Experts of a small language model.
Experts: 144 squared ReLU neurons an expert, a sigmoid router.
Training: 625M tokens, 4769 steps.
Below are experts of layer 3 (counted from 0) of a mixture-of-experts language model. Rows are named router (the router's row for the expert) and show model dimensions 48-95. Each number is 128 + 32 x the weight over its row's rms, rounded and kept within 0 to 255.
After each expert's rows: a language model's description of what the expert responds to; "gets" lists some tokens that make up at least twice as much of what it gets as of all text. This comes from a sample of Wikipedia text that the model never trained on. Tokens count by the router's weight.

# expert 11
router [145 182 136 119 122 124 183 140 164 106  85 178 110  76  88 134 105 112 166 103 121 105 121  86 106 155 145 120 131 184 138 173 179 126 168 182 114 149  90 134 126 114 153 154  82 128  86 122]
Mid-word Latinate pieces. Inner word pieces after prefixes like dep-, inter-, dis-, as in dep-ict, comm-ission, Leg-acy, plus slashes and against/vs.
gets: " against", " /", "pl", "ict", "min", " leg"

# expert 16
router [162 136  70 127 116 110 103 146 104  95 129 146 118  92 118 129 117 138 176 123 102  47 112 100 135 148 101 164 108 138 110 128 172 125 188 171 148 121 116 173 110 115 105 135 106 127 114 160]
Table and list separators. Slashes, pipes, line breaks and semicolons separating fields in tables and career lists, as in club / apps / (goals).
gets: " /", " ", " |\n", "%", "\n", ";"

# expert 4
router [200 106  63 160 121 107 158 119 124  48 147 179 137 140 116 118 138 108 137 127 171 114 168 115 161 157 145 115 121 141 110 179 111  69 181 140 135 143  96 168 120 145 151 138  73 185 109 142]
Table numeric cell starts. The space or en dash that begins a number in tables and date ranges: scores like 6–1, years after commas, vote totals.
gets: " ", "–", "−"

# expert 30
router [144 159 105 120 141 184 133 179 129 111  87 113  28  76 108 146  81 160 130 128 134 120 110 132 164 198 138 144 179 132  99 126 143 143 160 143 184 140 110 141 125 123 127 101 133 135 151 135]
Table cell separators. Pipe separators between table cells in sports, election and results tables, plus colons and semicolons closing a label or quote.
gets: " |", ":", "\":", "):", "\";", ".:"

# expert 21
router [167 218  76 147 100 122 143 145 108 140  89 157 117 144 117 112 135 119 172 107 176  64  85 130 114 210  83  92  93 135  70 131 107  98 137 238 135 157 116 121  99  98 114 196 202 135 147 144]
Colons in infoboxes. Colons after field labels in infobox lists and taxonomy entries, such as Operator:, Order:, Country:, 1990–1994:, plus table pipes.
gets: ":", " |", "):", ":\n", " :", ":\n\n"

# expert 41
router [185 133 131 152 125 114 157 103 106  53 145 177 106 128 117 115  65 183 102 147 164 126  77  86 148 163  59 112  86 188  98 134 152 161 180 230 137 100 119 138  95 141 113 169 119 135 153 100]
Sentence-initial capitals. First pieces of words opening a sentence or paragraph, often Among, An, In, On, It, plus capital starts like A(gusan), S(adah).
gets: " In", "In", "M", " A", "R", "On"

# expert 62
router [122 166 113  98 121 133 162 123 108 143 108 122  93  64 135  82 105 147 122 151 155 124  80 125 177 123  82 125 107 107 109 132 141 124 188 133  94 136 117 178 111 131 105 145 156 116 150 126]
Capital initials of names. A lone capital letter or Sh, St, Ch starting a proper name or abbreviation (F. Gilmore, Mount St., Sire, Mifflin).
gets: " F", " C", " T", " G", " S", " W"

# expert 32
router [178 133 102 101  62 130 151 114 141  97 142 151 117 118 129 127  99 138 103 144 141  83 113  95 154 126  99 171 138 123 111 145 127 116 179 144 132 100 108 188 137 146 107 203 113 109 147 116]
Word-initial prefix pieces. Opening fragments like de, un, con, dis, en, co that begin longer words (unchanged, confidence, co-op), plus Spanish de.
gets: " de", " un", " con", " en", " co", " dis"

# expert 46
router [141  81  68 199  89 128 135 133 159 136 117 122 147  87 141  88  96 115 100 146 129 142 153  98 149 151 160 112 142 145  77 177 135  74 169 174 144 121 133 154 137 101 152 128 110 215 191 127]
Plural and s endings. Final s-type endings on nouns and names, mostly plurals: roof-s, rug-s, vers-es, 1990-s, Furc-as.
gets: "s", "es", "us", "as", "is", "ies"

# expert 3
router [195 153 110 183 125  90 138  98 113 130 159 210  80 110 105 119 130 165 138 176 119  57 174 124 165 168 152 128 100 152 133 187 109 137 160 151 149 163 130 104  38 106  90  88 127 154  93 112]
Vowel pieces, table dividers. Single vowel pieces inside words, mostly u and e, as in Hind-u and ind-igo, plus markdown table separator rows and taxonomy list dashes.
gets: "u", "e", "i", "24", "o", "|---|---|---|---|---|\n"

# expert 23
router [166 122 132 123 140 149 192 163 106  89  73 164 139 132  72  93  47 148 120 176 154 128 102 108 174 218 121 119 120 169 135 157 145 102 119 136 121 105 116 188 161 106 109 155 127 158 106 134]
Definite article. The word "the" after prepositions and verbs, opening noun phrases like the first, the attack, the property.
gets: " the", " The", "The"

# expert 58
router [163 138  85 179 146 106 147 163 130 133 162 218  73  78  99  80 150 152 148 143 140 159 145  86 178 144  76 118 127 107 112 168 196 119 147 154 132  72  77 133 103 127 120 173  84 163 129 150]
Century digits of years. The first two digits of a year, such as 19, 18, 17 in 1953, 1775, 1804; also the piece ich.
gets: "19", "18", "17", "16", "15", "14"

# expert 39
router [122 172 120 129 166 127 127 160 115 116 146 155 113  60  94 103 101  99 139 150 164 137  41 138 135 161 170 148 135 132 156 132 122 107 185 134 174 151 122 131  95  87 119 126 139 144 134  98]
Mid-word consonant pieces. Mid-word pieces of short vowel-consonant shape in foreign names and rare words, such as Bud-ap-est, Sz-ab-ó, Pr-act-itioners.
gets: "im", "ib", "ip", "ir", "ri", "iv"

# expert 12
router [129 106 111 137 104 141 158 172 136 126 132 118 138 118  96 111 130  88 127 128  92 151 156  93 144 204 136  89 110 133 111 146 166 175 186 116 123 111 151 126 144  94  90 116  74 164  95 162]
Comma after introductory phrase. Commas closing a sentence-opening time or adverbial phrase, such as In 1980, However, or After his ouster, before he/she/it.
gets: ",", " he", " time", " then", "),", " years"

# expert 57
router [143 115 146 126 124 145 145 102  69 134 111 157  92  67  84  81 154 166 106 171 131  85 185 116 167 150  98 135 122 156 114 179 136  71 153 169 128  97 100 178  89 123 145 159 175 176 116 125]
The letter c. Pieces consisting of or containing c, both word-initial C and mid-word, such as cons-ec-rated, Fal-c-ons, Ep-ic, C-FML.
gets: "c", " C", " c", "ec", "C", "ac"

# expert 40
router [116 108  93 149 149 143 125 170 164 135 129 134 115  91  80 127  95 171 179 164  84  69 131 106 122 163  62 153 127 157 122 200 122 135 186 165 124 119  86 183 124 114 189 106 109 125 180 131]
Mid-word name pieces. Middle or final pieces of names and words after starts like Ar, Car, Par: ar-ran-ges, Par-ish, Saud-i, Maccab-i.
gets: "e", "i", "ie", "ra", "o", "y"

# expert 37
router [184 141 123 152  41  97 152 127 185  61 164 193 127 131 148 121  50 107 134 122 126  75 130  82  95 133  52 153 141 115 105 128 166 123 186 154 173  93  94 218 107 139 139 167 127 144 149 120]
Word-start lowercase fragments. Short lowercase word-opening pieces after a space, usually an article, conjunction or comma, such as p(ortrayed), re, sub(mit), per(fectly), w(ax).
gets: " p", " re", " s", " h", " f", " no"

# expert 48
router [165 112 121 169 161 127 149 101 128 115 152 149  65  42 117  84 123 122 180 137  92 102  99 123 111 124  74 229 138 186  42 139 102  74 155 141 115  94 136 148  75 126 122  93 161 129 126 129]
Articles and possessives. Determiners and possessives before a noun phrase, such as a, an, his, their, 's, after verbs like was or with.
gets: " a", "'s", " his", " an", " their", " its"

# expert 27
router [160 140 113 116 135 116 123 139 144 132  96 152 105 166 118 134 103 176 123 111 109 130 109 104 167 133  63 134  76 140 154 178 156 133 138 118 126 112 137 103 117 124 138 117  97 103 127 105]
Word pieces ending in a. Word-final pieces ending in a or ay, often closing names and words, such as Rivera, Ljuba, holiday, gay, era.
gets: "a", "ay", "os", "o", "as", "i"

# expert 14
router [111 127  60 133 114 116  70 116 147 119  82 161 127 132 132 106 146 134 114 157 172 113 182  97 168 108 163 124 134 213  88 157 163 137 109 164 142 131 138 122  99 147 121 106 130 134 107 157]
Mid-word name fragments. Inner pieces of rare proper names and taxonomic terms such as -ag-, -ine, -ell, -in, -ing (O'Callaghan, Helpline, Acanthocini).
gets: "in", "ing", "ine", "ell", "y", "ic"

# expert 10
router [156 174 116 107 121 121 173 124 116 103 129 105 142  86 146 146 108 135 133 126 188 113 100 116 164  99  85 125  57 189 102 183 165 126 180 164 134 125  81 110 128 118 101 163 147 113 159 122]
Capital word-initial letters. A lone capital letter that starts a proper name split into pieces, often in tables or lists: S(ampras), M(ets), R(ent).
gets: " B", " R", " S", " M", " L", " P"

# expert 29
router [146 115 130 125 142  87 158 122  99 121 123 169 134 121 117 113 120 149 145 140 118  90 169 104 141 220  75 108 133 121 104 135 132 135 100 170 133  86 132 120 114  74 195 158  84 152 115 204]
List and heading markers. Line-initial hyphen bullets and == heading markers after line breaks in infobox fields, species lists, timelines and See also sections.
gets: "-", "==", "===", "|", "====", "See"

# expert 35
router [134 151 105 111 103 120 129 113 117 100 139 138 110  88  93 119 153 119  84 119 156  87  89  88 160 197  69 193 116 135  27 179 178 106 147 132 118 123 109 139 116 154 135 163 110 115 120 152]
Capital-letter abbreviation pieces. Uppercase letter pieces inside acronyms, codes and roman numerals, such as E-RA, NR-RC, FM, XIII, IL.
gets: "O", "E", "L", "S", "I", "T"

# expert 17
router [181 140  99 124 141 115 156 142  87 107  66 146  98 109 113 149 102 103 125 118  73 158 114 120 108 177 119 191 127 135 100 119 217 126 169 190 184 122  81 164 130 139 216 125  98 116 157 131]
Participles after auxiliaries. Past participles and verbs after was, were, also in biographical and release prose, such as released, known as, played, won, served.
gets: " known", " released", " used", " played", " won", " work"

# expert 43
router [202 143  74 223 139  82 187 139 115  98 138 215 118 106  70 116 139 110 114 118 128 152 129  80 150 193  89 157 143 106 104 148 164 167 112 136 175 120 118 126  94 105 134 179 102 153 102 116]
Year and coordinate digits. Century digits 19, 20 or 18 opening years, and degree or minute signs in geographic coordinates, such as 19(54), 20(11), °, ′.
gets: "20", "19", "18", "°", "′", "17"

# expert 22
router [191 157 147  96 151 147 160  76 108  72 131 122 129 108 117 163  68 158 157 154 200 135 129 103 153 183 126 115 102 162  78 152 176 103 125 176 128 148 155 202  76 129 131 164  94 122 110 116]
Opening parentheses. Opening parentheses and brackets, plus the first letters inside them, especially acronyms after spelled-out names such as (MA)T or (AA)W.
gets: " (", "(", "U", "P", "I", "H"

# expert 20
router [181 130  95 151 140 146 127 119 103  63 148 191  94 142 112 150 132 175  89 128 184 133  83  94 123 171 147 154 124 198  82 131 123  68 104 140 151 124  81 158 144 117 187 212 131 103 146 120]
Prepositions in, for. Prepositions in, for, into, during, through, within heading a phrase, often at sentence start or after a verb (in the show, for web sales).
gets: " in", " for", " In", "In", " into", " during"

# expert 61
router [199 193  94 123 140 114  99  94 117  69  78 135 146 124 161 125 100 124 142 147 173 141  84 113 179 186 148 119 148 183  67 139 102  59 181 134 146  95 148 160 108 142 120 113  73 198 140 176]
Opening brackets. Opening parentheses and brackets before years, qualifiers or numbers, plus LaTeX _{ and ^{, and the piece ver in Observer, Denver.
gets: " (", "_{", "^{", "(", "ver", " ["

# expert 44
router [161 128 118 154  95 131 119 130  97  82 172 147 111 124 126 132  72 170 125 122 179 132 115 105 135 153 157  95 120 131 117 157 204  90 168 169 188 124 147 113  75 132 132  96 126 214 104  96]
Quotes and odd symbols. Opening quote marks, dashes, apostrophes and non-ASCII or accented first characters, in quotations, lists and tables (", —, ¿, Ä).
gets: " \"", " ", " —", " '", "20", "0"

# expert 33
router [183 187 125 100 106 158 150 121 123 103 160 135 102  97 125  77 118 100 124 118 105  99 121  99 125 185  98 166 143  89 115 166 111  32 154 130 141 145  89 169 106  92 112 158 136 121 147 168]
Dashes, slashes, equals signs. Punctuation between codes and numbers in tables and lists, such as scores like 6–2, stats like 4/0/0, U-20, and H=Hooker.
gets: "-", "–", "/", ":", "+", " "

# expert 42
router [127 111 134 188  79 154 102 127 131 104 148 143  99  93 128  96  75 123 104 161 189  90 126 123 144 153 104 107 110 178  92 171 130 126 195 138 172 139 108 113 168  97 171  87 100 172 165 169]
Short mid-word vowel pieces. Single letters and short pieces such as a, o, an, z inside or ending foreign names and words, such as Persija, Tonyo, Mitraan.
gets: "o", "a", "an", "i", "z", "am"

# expert 2
router [148 167 153 134 125 106  89  96 187  68  84 166 126 134 132  89  77 170 155 157 131  71  96 115 157 117 151 168 142 160 119 132 115 121 152 169 114 162  94 168 140  22 172 121 137 157 100 139]
Abstract suffixes, demonstratives. Word-final derivational suffixes like -ation, -ance, -ensive, -ary, -ated, plus this, these, their, in expository prose (liberation, evolution, affected).
gets: " this", " This", "ance", "ation", " these", "ensive"

# expert 63
router [117 146 128 168 109  76 176 105 146 103 140 164 140 128 132 125  97 133 191 113 151  85 128  43 143 123  84 110 119 116  80 120 191  74 117 141 152 112  77 150 103 122 137 100 140 127 164 151]
Particles and prefixes. Adverbial particles and prefix-like words, such as grew up, win over, takeover, under, out, back, re-, post-, rear-.
gets: " out", " up", " over", " under", " re", " back"

# expert 52
router [149 161 128 160 121  72 130 122 136  49 125 136  99 115  38 136 123 170 194 134 112 149 143 107 146 137 135 115 128 179 123 109  97  72 157 123 156 118 125 220 143 101 120 128 146 183 103 161]
Subordinating conjunctions, prepositions. Clause-linking words such as after, before, when, since, until, about, due, usually opening a time or reason phrase mid-sentence.
gets: " after", " when", " about", " before", " while", " until"

# expert 49
router [140 164  95 127 140 107 185 124  98 114  80 112 137 110  69 127 128 101 177 109 121 109 104  76 150 168  93 170 109 184 118 140 167 172 145 181 194 124  80 151 194 119 138  67 182 137 131 117]
With and inclusion words. The preposition with, plus including, includes, featured and against, usually after a comma or noun, such as "paired with", "with Celtic".
gets: " with", " has", "',", " including", " had", " included"